config.yaml
d_shared_expert: 0
moe_layers: [1, 2, 3, 4, 5, 6, 7, 8, 9, 10]
normalize_top_k: false
routed_scale: 9.71
init_std_router: 0.00923
norm: "rmsnorm"
optimizer: "soap_variant"
beta1: 0.95
max_grad_norm: 1.0
batch_tokens: 65536
Below are experts of layer 6 (counted from 0) of a mixture-of-experts language model. Rows are named router (the router's row for the expert), down (a neuron's output weights, with its number) and show model dimensions 64-127. Each number is 500 + 50 x the weight over its row's rms, rounded and kept within 0 to 999. Numbers have three digits each.
After each expert's rows: "raises" lists some tokens whose logits its average output raises strongly, later layers aside. This comes from a sample of Wikipedia text that the model never trained on.

# expert 19
router:566581485460447457471467496567575463523470519591445533492618525522459464570510513542505527512523416539449460516364434552457468416510392575558479508520509537534421494505497512375505485549467468
down0:510498427497453567446537455484461462485474527493470451537483513539528539554388403428461530422385467467404467474583474478526587550489509463478471409551573496587519454457474545500445492566479532
down1:468577524449334489522554502448508462519549530543523461429428528515517534497602422496557477486477514495528532533463475541520513607458533562545461440532508596485546472583532539531591570455592433
down2:553530549503521563596425555599522602407520559475463546411358498378548517464464493469497455493536512514531540490445507495505489405526540479546526496549458465421504493549498498463471470589574535
down3:460391461476527531501528494464557505473462420436452447463491510441477608456455489424358466493452460528519516521555515467518529505438565461414411477469536560596535459560491524486505431503462603
down4:416434479496510457585422361507513567559479453539566601465442485447495589491468431483450515397463553454590549483478528559447481494443471493528439552481428505530488420522402446519527572468499554
down5:499499494577505500488501574540462490435532579529509532618530485513459527515415526517463463536527478437528535535518545491431601534490492495395455552581539461507560570510517507459474492430454445
down6:468434429527415570451480487509501479517468535422518413393527505504514507442405480453469525495511495545537485479459499534460348529521562469453455402502421476522448571483545452532484548456511524
down7:541494487522519493515515469548617498495528497494464573536487547426517490544503506607524593490582470572406530520494564444509525515439529418457514464553590449523461442502396484357538505554493501
down8:496475495450389441507570471578415377522540478466526509390474481597543373537555495537600449552503476381524502532510525551466461550479507517542545529418482471548442519464499471476505426535552406
down9:541450413545453492502649494534518462523520557561424533493509422483478543501386467472572567467497526480454466573562496493542480554491412436528476581531429523478496480475535412430445535473491413
down10:469595440544512434617587515516433513487540438492538530576495562479539463513487480524551534484475506490532487490458389514447470411648556472430488520488506521448439479549513542453518580535563445
down11:536517514464502470468500573537450558372538474536531507608504498450499539539596517571555515435511508560446520471519504448487393476533510508584417442622449474475434445529523513583565491452559430
down12:583489513434550486592552479539563537432458540591465571543583420520473440541597501538477513501476459421519478540506495533520577501397549557490504454484567478533507423531542476429602476442511446
down13:476442518487495559510419560576572474455400534478580504573571486516538565427457531476439487468488487437522576366484493528442480444470551462524449395464477438399541514450522401450430500497543432
down14:565501559455397442521470508501491442503446474465554574573599497529547564526519553632491495486475481508406620519513514542539509388492488545458530446405408464512507535545519533548410535518455416
raises: ".", "it", "c", "t", "p", "on"

# expert 11
router:551553556490453487534478492566566462549511557560466523508508499520474550563567500552547566493520426536441562538426494548501438529509469519451489468545459501551425457426488534462421512529415477
down0:453560497526525462518596531513529526583570451501557536385517425466446508560440446584562512483425478489429502530584481455538503501495613420572464420450492513513420547487455453414625522472493449
down1:439496533594535437398518423535521516378464575529549503469563570473574507550459453458544494541572451512584493548596449476423548529511537511557494429601500506487483570562549488502399497523483502
down2:510429529521522463529493458472518608438485462499434552537468494538480484505640530516525478513538456403512530482381492517603433471439516490379431469578474548531498523554533573442454547426549391
down3:403512515495517410483549447618534526495499492587484560526448464528551583535588442528575472519464604471531531425641458430454440582573507421498502531431538467462492490523480489545513497487576510
down4:468474509509502467538411459514530501459544553505507503530505523493480544441472596363430461490595513445458492443529540495570504453469593419459457416494537445537534499422410444475517402482403493
down5:544510472635513487519505469586474481557454500526505461394588422513573499414550519514512513500439587455568440522564475508511442439487533502495529603536480499520572521462539419471508622547481501
down6:551401459505534512458494318521524492525521483429510450483467441469487537541475596519546450506484526558454546483447467485571444560493486551444494559531492569552478514455548544508568428532475489
down7:445466466463544435425444488537452462524538504567525478421528543448507595552586498458579494435453548504438590571466511458596516521470510504489551428513433525453461460609510507509482505492492530
down8:523505468515488483554484528606528440511450487479504582412474430428505513489475479597500483534486422479510416517472511435407468472569563465503463484451487546478539435526513491520407510416510445
down9:507454548456491537403454464470570553463511420475463498491577526509395459548442469450508431529458475524516386456497509503535384574431620495470525487471473416479495602444416471486427421499407537
down10:523499541555400491477478458420528539475528362528525435564520475498623519493462500586548549546521549496535466543595453536479439534428480499591452443479437506501460498479550548516499460520426460
down11:416516445471581464533497554540452530465585490499552473538421451507417543471503467378512394530544532558497526500493427541527526428416542549574531551483557476438544530556492453515514456590485539
down12:568518469471489504520489432541485382528549461543566539447492517480441496486496478532538559458598424517519571382487477551490445471474451478444641508517413561504558495634559502553585502584487560
down13:548542505517581530594559580496476483437493522561560461491519474542401548521530551544542609505418485483473478548546521495426467488480335534391594553491543563494480530514461509527528499517544460
down14:505521497492376397527482551431535523505477557519485439503542430566594457529458456520413591466455427519528501533549606420515545458495399535532450580456487485535529516595532529421560520464535485
raises: "'s", "f", " from"

# expert 16
router:552558549484454483538480500569560471556509554566464517498514495526478557566568500558545564484518424533437553539422491559502434531510470518455496464555457509549432463425472543468425517530417479
down0:463546438531520520469476454488503576446521512495554529396573582533568505507428444489438610416494482526532447581631447519534524535541519489498524522518529499502563436502511526566467508446546494
down1:502525412521561441521557451458459419492491461504548591536493504516498528462520428461503528416451450496518583540466452522441596544566484533518543537570568548514385583454577499594495475546526515
down2:461512450477489547476408460519522562496444435447518608489524443490543430472440488577461503484523478455466549496455505497541415452508595478533511454538476475506506440414506516573532478391407574
down3:497526520419488439489522479495498584502568537510562589558444544548550548461549544455460499531480540530420571541543479536543475496519442385495509497471486511448502568499427560553506509541440414
down4:574494458544542493491541489471473503504549518571522486479527486444543504488502452586562470544484394487478441608507476511580522481556576410524549443462562509477434572518511500537492513571488504
down5:478463472553522549448487355531440527418537476450511519473482480568467457390408506557529557490464603495566549573526516370434500450500511500519479463554509525428517486487518518430473529478546475
down6:446397514501501590547521565543529466576457626390457448478505512544515538426550600455539476445460550574504439521523379567452456453439560552494532531473518523550487467489489461578363495575473457
down7:572550469509397450524523503439486475549544465453514589535499508503492439474509571514513498506450461515433519525453428486559482481605394484578542420480613617502443504501618485463528488445530480
down8:586516426447545522557501503502466552515500531511536478523480460543416469489480537589614411547431432543505517455531410463528491496606542476591441517499523475569553489578480465515444575561481523
down9:525447600472470539406386462462480536477557548535520568442576607459500488420473433549476477478496521532469584534499541523435424490528556513468453594510429445470654385433567555481525591580406620
down10:533526458475503447531555435555434413543561537393430503530507413476515476475483466481530423508433626550526465452465543506467563491617544500504531504491547437446477476459511535457577554444480545
down11:496501433539471499511511503544595533571457451545507534453531549524519519480589403506544588581418545551460538428462412467459456516472514443441459417463427480455376491510498569533450550540573466
down12:564487546437431530477521478487486529489496509524422526521488514531535447481442402444453505563574506563514545500642428453563473559543533521603472477566492469453505480560521506494437409509437547
down13:446549458541495461610614492439459467480485534477485620490396544521543464526541456585539502567414517495479535516519457513529500480613495505490538466504497487548508597445537575438526425482434543
down14:597519399521484480568506454553505449494542437479581426506437542514604492496493566527462455498481512599423572589513384576438533559542484479502512465476472418482532464445440529522591474535461449
raises: "ful", "work", "board"

# expert 7
router:552557548483454484538480501570561469556509554566463517498515495526477558566567499558545563484518425533436554539421491558503435531511470518455495464554456507550432462427471542467425517530417479
down0:474495525491570494441488616529489563510538523530501480512505500487384508596553501486389443498522471523424500505420527565572491477448502504476460573476509536505434513626536478530539492467519438
down1:633437497550499443500494528491441496519501450523530546492537478468586411400513467449433593545416457564538508530482500385475549548546473551490504474502476499476543508489433522543503523552431429
down2:511458557486569559503443538485540536529496440476577525575487414545516501471492463465486531602604553404487561533597608472556514513412562464457508437459547496481456436488522431535578452548414447
down3:455514478428495557452500535548548423492618471535470510574552485423516536501549501525437432421436553521439483570518436509529534509522479453418562480434444500496520461565529575447535482540529509
down4:571548459500518490546535509472527540480529456516426510524458547506546401417484427519529572524442623478488501485470519568517539521413548549483525484419552520584512502553618511575432533551537552
down5:518546541511450426514530442483532522516477593327489605495576539433526532451569561489426509466447441438457397517424448408469552492470540423485549477580496496451499526427439572488503546490534430
down6:544497541507550483503499456540432444473518617478572450556379464538539514519550460461530553503454501556509439601595450489451447484481521495451506474467552532512507505543498491538480426476579523
down7:491516629435509550441455430582481532536519482461468575521489456517464424479456459568457449497476440577466589553491498481439418511485504443486584538460474525475509529546477549592504446476505505
down8:592548472444512478457496471454486550470524587486547425414462475547442511432513565480465560486517553526576451524454439536482414592469544484594568477529446459449541574528500512498432522563479446
down9:583478527487496627490425541443537497549513443503580458466468573570521529451505497453415565492541484651528516467478499565512495508501507476562593526494472524575520472558526488571415569456542494
down10:493525418403614466566431510534599464588488570486442548515500519565552454431425476519547550393470470475527495566543528521565506529490464490501477483394418473485496494450435461516623470549391560
down11:523525539504366460497625478515429540444487471552538515518429454594454419513559403507503537530447556498438441484444478546463493418526467549624565479548463517449517465590540544427474509487528533
down12:453600462458514575352479500442468536584496549508515439463504580486519436434534426505501469462590555546519528555456485514487526462628573588447429506472500504549491527550537518471511485584536569
down13:544542540478481429529510445532510505521547436569346469568565487504516476544415547505521516520567468480560439352454509490475494447519538579582480486573621470599501525499504453523537572490535512
down14:546471455467530561564586508602473492440484509471523578470545517494506519557433538411556418448535457581515531579480576514593502464427567492482513515540503493477502558451481497487525661585485514
raises: "'s", "ful", "man", "’"

# expert 0
router:551558548485453483538480501569561471555509552566464517499513495526478558566567499557545564484520424532436554539422490560502435531510471518455495465554457508550431463425472542467425516530417479
down0:451529502573513584480474484529481482477489504439533509584534511496491395410546465526461564514479496443496433433527388572488424440533463475547446442534535549539398440446488542419442439456503507
down1:493545503465456452456490482478453567559505586573477456572506401498518495486532453520493527509471404413524460372506555491443548541488553508538501647607599515592514507505523460492475514442548572
down2:481579468569525490500581517410565519587529525493427531538479565511377542465583497483542568447452465531407482536576489508501496480472497517465504579452517538482496500595451520525554579517539439
down3:571478474449479386541540454480495556497477485515420547532492474587474462476532494501478480474543474527593517566467488444556509517498504520543485514399438531603534411442489498476481526475482599
down4:531446555527568508548604555572535464527572489508469480507508508458456513593528472542522461435512376522459597429487527493390487468459508610537446516483559518514508560520517474461469527536493499
down5:472547478585500536563444531520540517532533550440535528559440513387504546519566571424543485459492492533525492435411495451515586447562456485557514457474514463535548567497503665541510518491543503
down6:512477440512395493497560564472445571535575563543475509553517453450520416483519541536512447500463478580509495480439429517550457421507463585525566507520559406418489531481455539422487591537488480
down7:500414543578540478506578557481598487564469525490515485430450535417609472478438521500395449444527534452515520482541571576504460596522518482412536521523602425461474440462462445546441479535551480
down8:505562467531479457468502434533586586548460559482473498488563485386477541560545471429519413511405521473549520495519497513534465490585462558460580481407520488524564458485506488403498572483484489
down9:522475453460503469485509526607447455451583578417444477426469500491511468533524428418534462579452440559426544467482450561538487497480529511472465459501566567486454560523520458499520533506546522
down10:608494599504538575473543469392523512465475465463469470528549483520589376514528446452501442518525437569459494471396535558500533543476548506504529525432459589460459457475515466504525497534428491
down11:488455555546455505520554598425539492540502497516579503500495584464428437552480512464571427475589485505523439606371525439506562485539362609502514482529505504474487497541484451521511488523453544
down12:494517558557522568436501446471489494453503606489532598469382506400539527497458491476502610474529508535481545518653513429447458563459570513488537498484440438503483522464356376534478537512479551
down13:487483478544592523521502562441487540536379455477375451528449470386539500418509534491571395584508469457507589550537603542486418615411513495454504454443497472584497461513491499504489540458517588
down14:533531514554403537525573376583541464517491506531511487497472528501511509434499519476523454469529525454533538476434479496467499555484488462517513494573514464623457636496480544371546505515491436
raises: "cess", "ole", "our", "ored", "iant", "ed"

# expert 9
router:527512528560474465552464521541569449542453586547376563527473522450489550523525452528542539487486412472491557497448512491502511475484514551529526494495491589558521484519429541452428535566477544
down0:503366545408514468531449458514543571428495434468327505482506556476556483552499521472469514462577441534499510491522520419494557475505498432497505460425468591464617469547468535538491467508584548
down1:459523597491507510554496588486467513446507507582552470436493524405475495517485501485547535569469509561404491517445537523577566416588572475409499433491540546539564477461588529478434512520563509
down2:619567538478465574571504491448573434439442510506512398482419500401490438519413589455484442444520465391510401469437533476533470517488533444464527470469516520523500530492549450512483515510472516
down3:519457524536498560421503478460515559646439422549510506474583487415475507420560533557477529481479542477580498477507506528467492528456456535444472516354433469418495440521550559566471435470531562
down4:497589432435524526526604493455521479523469485529531563563531498519463438510434498474440493407472490494477455552469439507507545558453444440475511504505454547519597580401648580480503536495506492
down5:533480456562601478470450481546496462490545628527538534399551476482481537482477467513484526579523472484556480472486532472441507459424477641455458552473630505601519523561441505416548534435516504
down6:485471609530505406451510478523510422513480513518450557487496546475552580520488497479534510599481518578537457564490396574507461549447521528497584544412537478560456430451472400497569505524492436
down7:471507594461450569573484440476480558596451525519493590472459563413518527450500479546482493441467586470514520522468495453595465504522523510498452507480538512531387479440493494495654541576501517
down8:458428551558531497532556532442482515549484461528569518497529513495517573500525468508443492435443555539524504535398527597443519443489531491452487508475463527498519472504487526538494475505524420
down9:446511501500411559508537505490485498596458418510459436530466509497413424424379517564452509568498474572556525437542485509571518456484476440481475426522510545397537480483470508537525569487544536
down10:466473594532568452496506537512525452460480486639455577491512511462464490514400492525470537521483474495472511405495459530531478556451489547477539516470544576463504449500485512420529518413421517
down11:494442491514592401524474485546537521479563550469439527478590590563441504528476539478517565486434478437493486514373548499525527516503485514469591463509471453479464489475566553421512640608511553
down12:572465531495534570477632505509483506575562550498522476580504455469465414428522498531502460537477487472497447544457470549451426400533556475475474523460528526561480513507554436464517486529486481
down13:518496542530442543439536502506495515525581547518481482573455527504497495445527553552417466500503493518608483564419513593563533467538447551505513547510578627460557565483590502582457491502466486
down14:499412466567538486541572559481535466507422566665423520510496445529527563436525472514469589540488484532529447535542485450538460483444588588542526516420472392568486530527461494470560541554550543
raises: ",", ".", " and", " in", " on", " ("

# expert 2
router:552593496555367466519529553490493436497478499582499540502478564552517537537530530537524538564491518514460540577479510554509492536484444497463422373496495580527420532490445583512474599566500447
down0:506468450469551598482485481549474565527573473549533533559447430473495555539490533514480479340591547502492556571422494559515392559548571509516560490508507551475613476421434479613451508497485505
down1:488496435473380540443587476519540569502535503475605485528615468525545473566528469494607541590533425521511577504419462520492471434524515550610433560495466520592465515509498501539509486488543429
down2:447480481547508541507457631479518555572472515575507519501465499512458493446482478442431545456461447475533400479482591526554541612522504434504492528540442419536494522470453502482474488526499582
down3:456485467537437540504527515433460504476492420475442506487557599556471524522473524408404556355501542556525455506554528492516490507553473529557491455501556507444572556524544468533513533434439468
down4:410500552388508500427442486477554546519582504538494443514448539458506454563422432499447503405518485531454482587407591552455558502452438455458507468543511524430468500500526481493451445564514501
down5:624470455515568543561570503495562448476476524409428486575422465495432438536440546490509473530488532449533465593496507562533578460444520581444497518553445538551497488452569504529469499523491494
down6:541486534465476519465541425446550500497494498547514426539518512551588426408537478417560508378627475550456525472574533504492591461499439472551554477454582398515513431408562508355594486597561451
down7:540594569560470538480523498464402482432532507444525515460452501554470454520508530467504496523476468454529422460467479473558414467522475526486561531551526445497514467599570479509476496469362525
down8:435476532492497478501525566440467507561401387417540513488558427535570469465522476546423433443584555574519490461545651546516493479494477429540432503505577448487458555491515465539454435538472525
down9:432468493465556502479566541572535665579520515525518570559442474441485432477473528470433495548512440505529493476520530524525612504488466558505507417531522608471502544419537478553412543530449457
down10:523462480487545530505514433471513504537434567453548528475568463467602424434539527433519546528443478543494620463524508360471483449500481539555533562511444523512524497501457493490534492574447454
down11:527496538527509533476481514385497429497480535536489559562461439420516465483444500487518490506432472498447533491485456546493414521490488436516470561494497515492530459573512514464616454497432517
down12:388498541419359465434475428481498464551493457577463481510431500585554513526522479576487549373447527480539457479486496566521526427410521414486500434466511494563483490504518439462502475544507498
down13:547561473569459551464521532494495467513460482429550597464561581541430455444510457517550518468478471409473471459516565403514483544413483524466387446419496447504516544546457491439534511512520538
down14:426479511534524454500475484425547477510503417561496556510405394556432528470553430483466527533497532436512494485317366494477386517423547539523542446416515528492488522502536456556501449569568468
raises: "===", "\n", " The", "==", "In"

# expert 22
router:506598522535449470519455551531535493570423540579438463513556515525499605588597457558527555455520437512462465491394503504506517587516421572434521406542521483467475499427399475492497489499439554
down0:523452419564516524400502528524464476516492513559493527676468403599547537491467525399511545503475562517506498510437514512543494531441453461421448508443478519532513531542598513523525443541480438
down1:485577464506504475506587548516593511549561467553426586527612477440565501409540469479522577489408584490468584619528498457461525458459549491557391516531551560507531553463445458535540514517487505
down2:446483509596523505455475516544411437500562526455474436487457486539533553601498537400484600428418487461456512444515506450545542455494591496585481559502456458543360548524376432465521469509486557
down3:521488546548528452493487514481491377527517528446489473562504581516511567514453526552557619391458486567466505416589534550493527476488464487548482486452507506504434423495507559444520484576480465
down4:458484517452433479549423453527533486488461541504497419492607516481558526524524398522535528509523481487523484400499539482473528392473415521592561464480522460566514483527646508553471383483544454
down5:399495498458462566439487505529568590529533550508530499591544504505454425499496573413487500527532474649551516490568428495530511592550509499448517518363474535470503507462487504555493481497570562
down6:515420487512428521449588464477459496496461485508502471522498608574517451550544597449532416497555501494529531504457512540506504480533476478394468482514501523568420528639473557535553483533491475
down7:508437556468462538420483429401439512538470523552454504473467446491457505525587520526500407514486521402597563383374507535476552477580439473465583472531466563509547396401467508522494546550476392
down8:434578508596422585367492524499442463533564477519505470468456498479614442532522469468479518587429520508502397590444482448502512526534535480534531521512441500532556422411475491480468474477471500
down9:372460573486486540479550388605454392470467515568548484479564529472452553503558526497487549504478498524643491467509477437542416489416550504495527548474562557603448557543491411421528449587468481
down10:371551523511513461556471498490503544435442480503503540580448502505504606450525531561501485484468438469575508531624404565571488508584550517528565492437558490518422510561469503478506449514584558
down11:500574552510484499475433525554424478454436512546479431534554463459508452638411448467467412470439572433448438567549436470566501426474535478512476525545433439524427505496452493453502463435470556
down12:466467494482569424548405486452413511466506524499463512582523464526381511520545477455391614517423449468513492524590477441549519587561416526430545464545465463556502503556497482471471473513522498
down13:453530465511556502393466499602478473540473567447565513492517457456496589418559534435532511493550483573507565553490568481409516514513487547545550516514511497618402511474532534423593420450476488
down14:480580416545549492481419528501517554530491513475549532466457511537391502430489490498534516518503515537502424541386524461535493449552488539589446415504435467422550423467532552556542516470455539
raises: "s", "c", "p", "B", "N", "S"

# expert 17
router:550513567564515472506506520539544450591523518520473466427531446491486513597549485597578549510483443463424582506413536504453489514449475542424449477549451492513428494459483566528459484494445490
down0:550488531476536551479596578562527432502515456500499526447515461609497557614550543479518482432526386449419470456518530512528507501473558468508499467511584445511571576549500482448461434542479474
down1:523543579524483468506488569511354577467525519512505394487508579564548400569525495541510495461367508447426428543555552514516516565545534424461460466560551473581512542488491409487490435455486453
down2:517503500550450546502460571468411527489508471429568520441501438415540499515527445580483545523539498443549606478521580465505472501504471473528429541552501596523436561413514471542553434360430436
down3:479491475477557514483429427556583500461498482584472500482469518439460485524418473610383395472585521537540500504542460584538497454448535584487531509577467418472471509540510522504553427499457525
down4:505508592514458523417554565529505552470414587454466521511587445495459513544598527495562538479516496570426483601521552587611396565509468452524506439443461483551601481487511438496477471438481522
down5:644502566429492517458555560525457552470531399486460603497537437522504405468541411472489405444564481470512517606444517556505577450450455514499503551472520436494576478485503483532522490537475558
down6:424510589521473498486531462462533553652506502417466502446518407468423497459376465509452477442459432501472423482535601502433496444541533523484522447361489503491534450436563456539456512527487475
down7:470515482505398436499595565450396427560555516554473515578539574509458460462360499508511532453558437534526427536530527478469404532574519526474576555415436495530480517601460472493567558505457454
down8:530500504534520482483536490464398471517568499557506460511480510453451477468507522478534475539338461522489573519511542454561473572560483483461652582442470534493452491479432471504461489409549523
down9:477459522563453527470473526491502418481449547455432588564514501592544443467521420478491544541561522457450503472543523446509491592439466504502516491441499559446417526622489478577461523506571528
down10:534503517580471520496492507536438529479488579554596472634486523552510522462571530550556614529517431387596481487490489436487513435470515536456428466496440431526590520528521506483533497554521535
down11:403512398418561494508540483569506479560552572496454501548499556529447473471462515426597590516572418459490384500510458543571528536463537464516558527450653529401460501547502441519493479527517542
down12:568545533520488453425442523547560492460507552512496454444477572513504467403494431494504487567483442514438387545592543428562433478562386515550560548468502582500516466528575397500481600483437439
down13:448471596535510518546474437518461478460475498530467560518525529407481497442493503448590483546486415495583545512494441584505414439503542434554451576530542520487419548546534499426518484526425506
down14:439480500491486537519529558495487589550428517554515563562424506434589516523584502528439503530480446451456450508491483518505511427466383424496493529522450446462615524490499481434412469480486424
raises: "al", "it", ".", ","

# expert 1
router:553556551477456483537480501570560468555511552563464516496516494523475558565568499555546561484519423534437552539423492559502438530511470519456495462554456510545433462424476544468424515529417478
down0:375452484502469441559519488438409482591532529532532437435556597463491441473505521507479584520468524508579474550436494491520510516484514575489486472532480550421433503426544507584444564441509464
down1:469505478469409444478522495523544402539513429555445453529462385476495513432512540493609555412534515544560505470633502511497484470462499609429570475520529517457558486512465523483587495476511521
down2:498447543539513498430401519405546376489449518451498503468490403573581522452520470459520464513516503540543576512490575485541472478444507469507471608422528547508524497481490483421477553397507516
down3:539540382406551495512513512535548501432575548566602457548495478430453455531559456510442505510540538494444455541489431524447500478505531528615509511435500529488506532448487491530416543485459444
down4:481502435485558504515469508512531606534481487419493496510572535431488439460506515436433538579553575375564532529625532378510502506496649480498454541506511518505428569474420493500525506520477492
down5:548543495455489521533572521472481412466536510558385445453415570429497491514485557537370522512506444437532494494448539511513476465522455435469524520437528478537525597487452377475512544574561492
down6:445580488504418513443566540481445405368490390548448560599486527547532526489526476519541505503539528505546449521506524527476512575438593491445531424546455499515508514515514540466540376490512501
down7:536541477473476525473446439397517502564542504441467525607448503408460497541518536518483513514451568503571478502507549521381473448369516478421497569503460543522474485458589475573532505520582464
down8:613428426448406450566389533571488540456514530456539535610501500506548579453440436412517572484510503477502438470476523412603471490527480511553463495448533464471505435516475497428472526501561477
down9:529547660490531549441528565546514462581494530496539423463498501442395511525517460502516467480501495550420500492413482466546511584539470408498546590485487534504356457486493428581473568483517552
down10:482623634470470562545580464561551554414518542417510549507446504505482444572500513505508491557388491463452497545440477530619491490492550530494471465485500526437452547554458489563528542445459513
down11:475489533496561498400454568433404495490550409532449448479459553475407444510447450448475515555521417574511534506482504454480420558413562499514470490516519506552534490485489471489455488510484535
down12:501367447479479510393503611527518563555497526466524539549587568509528409552451442515531508531488483482477467481468458476467498473453521540411508537522486536462408496522491468455568565547472496
down13:488407474424510434429469478564499566519467484406496474532511495432510594540612501432452512482492565517443578377536501481483566549465445536538440408458477613448522491391469588508485497438567505
down14:488442482494490562505559503430475500593452480503552541484420544444551549523551434506512511454587404515553452456541485497466576519466570524450424503503393480460478473497456524507490435499385530
raises: ".", " of", " in", " from", ",", " at"

# expert 8
router:540567550575462494541446453506520491478490508526458496515476463536485542573552543554549532485532420555447469520426502572480437575538438545476534391529512493539454425397435485483487562556469530
down0:523541486502528515459593455431581542555542484495465428379449475453498473580550507594553548467546581511431538454508556484447478594462490523460575474517514486531568461451519463493463496437527526
down1:412484533593505539491529472512455511533484479527452558549495507617608454449566525553430589513501540492478530588449438498492549520456493494485487448415460516545534427488489487471489545447607446
down2:485507565465474554604484440423501543398542460492449474399500514555504487534470489495532510506534485403539501542405490459498489537499459431433531594543531389502561437435570471462508531540540518
down3:529541503515453401598473547428494449456468543471422524524532478551550462434583484493482526546489587510604508471600491496514552534614516399535465428552419507550581486546546547605532492561491456
down4:532492535454479520529532490525483544403487554574491553551536542517478484501475444431453438519516508510528488586452555486523583422483512451457636484465443560529384409491439548569439554536508553
down5:532497638438484532447459498498559488521540533470471515514614541459556379565500538546544510421470477524507544567413480377410558433544419486429596505537524473556415551529484400478442484445479472
down6:508494584466552598475512520441525448543603493484518465450479491464505436443476544536424553583544622492532548503488553468462613520576496632480429622548453491518463464601543520489493409496519507
down7:526552523505496587531415586497435566479497519572572499493530491535510550522491509462428508516482484570500466465511579470475502544527550507523572481464463518520482597489340463500601456437513607
down8:548551542595580581515454461524541483534452448422575534503435468537506558440647500613578493573461513466413522539435507580555444523442473419493511550427485475548455483558564503448514563504542433
down9:500482533417424503539446474539539583459569488529524528442529458445465524542463543518518444547561558601479456523458426442476437450466541515513569508502478589596527449464513482492549420557482552
down10:375520561487512504546471556465465560459502425606527530516430531512506427401469412535547457446463405523401481489490481523534580435490567417543494459558493498488550462432496492537477510552492543
down11:530533415486394405608494517598579502540567495464521622501465404473483432445560447464496419583516455507560470467524401567506465494433415512559457505469535421541553542530560516490464464566430474
down12:453482502462457496432585370556464418549518490621489567527463434386569550484489478391471525577512473453428514580510550571510442486431494489493481486474600563513459466532502522496520576519515411
down13:448437532566493549544451464484464483431410542520528430534475431603536579512517583522502483516508490548424518454492515567537489512502582520453570492538472438460490420443507620438495523490505382
down14:451504502499542462537390550538522486485442483457549485523475452562576400533540492544538527499467517530407445556393474480477442453514542510530470492514513469503443516577579527427556566420604434
raises: "H", "S", "B", "N", "C", "P"

# expert 15
router:536605481514456539572495486494593531554441602503494551462462546554503564539558458547522521521534401502373487551370462481483487470509435479501441436494433499509465430387493514448449557529499526
down0:486559484484340530514501598519464409468583509433548612614491618488472499501479469539489485441550481527454509505493575606540499485469527437465472490434544545544476444559494444490619512431479539
down1:461415511514554485449511516449454489582475500482468442487479436422475622378549522419529487466443517520533549511514533579487453536428489553561496526472510536451611464556457582557549521482588461
down2:447528452505522534506491388438556540443499371525481511524569512496450522492520475612532500555538486523397546501485494478492500498477450396395531528612491533604500510536455534527515540423511463
down3:399532559519485522402564412519525557452438421457540418498422433557475481429452496505540509512527560495534506548472449491537564509514530544576449444502570536465466543438540594411512535514563502
down4:517498541455564589492513516528492561427519493617518438491546525591512521402493486495556476489507474404451489496642503500479569562445519491542564456441630581541458565535508453516476463482501567
down5:528486552483580569535470556449524535505531477450532465567502435545567543510494486510535475547543517541493428505430482561458479461446493561360512509414616517467591533490461510444511448536528439
down6:490453520469504527512451533577463550540483473494497528486453423420465499540490417590507460461461523475558526379523442508536594535505494479561448504478449477623435518500477504497516511356447464
down7:467605430517431516484435508458467510440536489506596544491546446525513409499501477486493472547503471481480542523585492542596541456445484465495453570486529418457502487470464450475570537581489493
down8:535522530373594453430523550514472478452560589594502497466508480468544502533505482500451510517593526466438531440540514515496514520448457450479457467487564473447529414547390555602454494514457519
down9:490602487477553425505414622499458477434540560488451492487502536526497530470429450524522512534553486448495454471489482460527472438494520417573551512543496429453615574493614541505492477505529496
down10:501467513448512576451460574490471564597487439456536520569390473492399535497578487594610499479461545560511521509385483570485381451502455566446477560570514538490427497517521500478465528441452495
down11:464492504506543416449626467434481518508456447569446543530524527531449423532502496521544499536479483448620473581384513461482544528492537441535577606519488527601486470517506444498557576524492608
down12:441407477534385565531402479528578492428538334476443544572509477531467469515363527445546507536436526464485522519549594533574513497609510499445385602481542486522392465444554461511441455488495544
down13:464518534447455531468552429493422512462419507552542536491618441459490473524533540448495459523463523420583570507574496507412475593501422452512547581427374402550469505538508456432540465488461478
down14:481493492487413456531510474552470556414397517496392458466390532566584492448515513465588575499510482457496479450481490447545610466472454509518442427417470442476453478538472539449530549578559526
raises: ".", " |", ",", ";", "?", " ("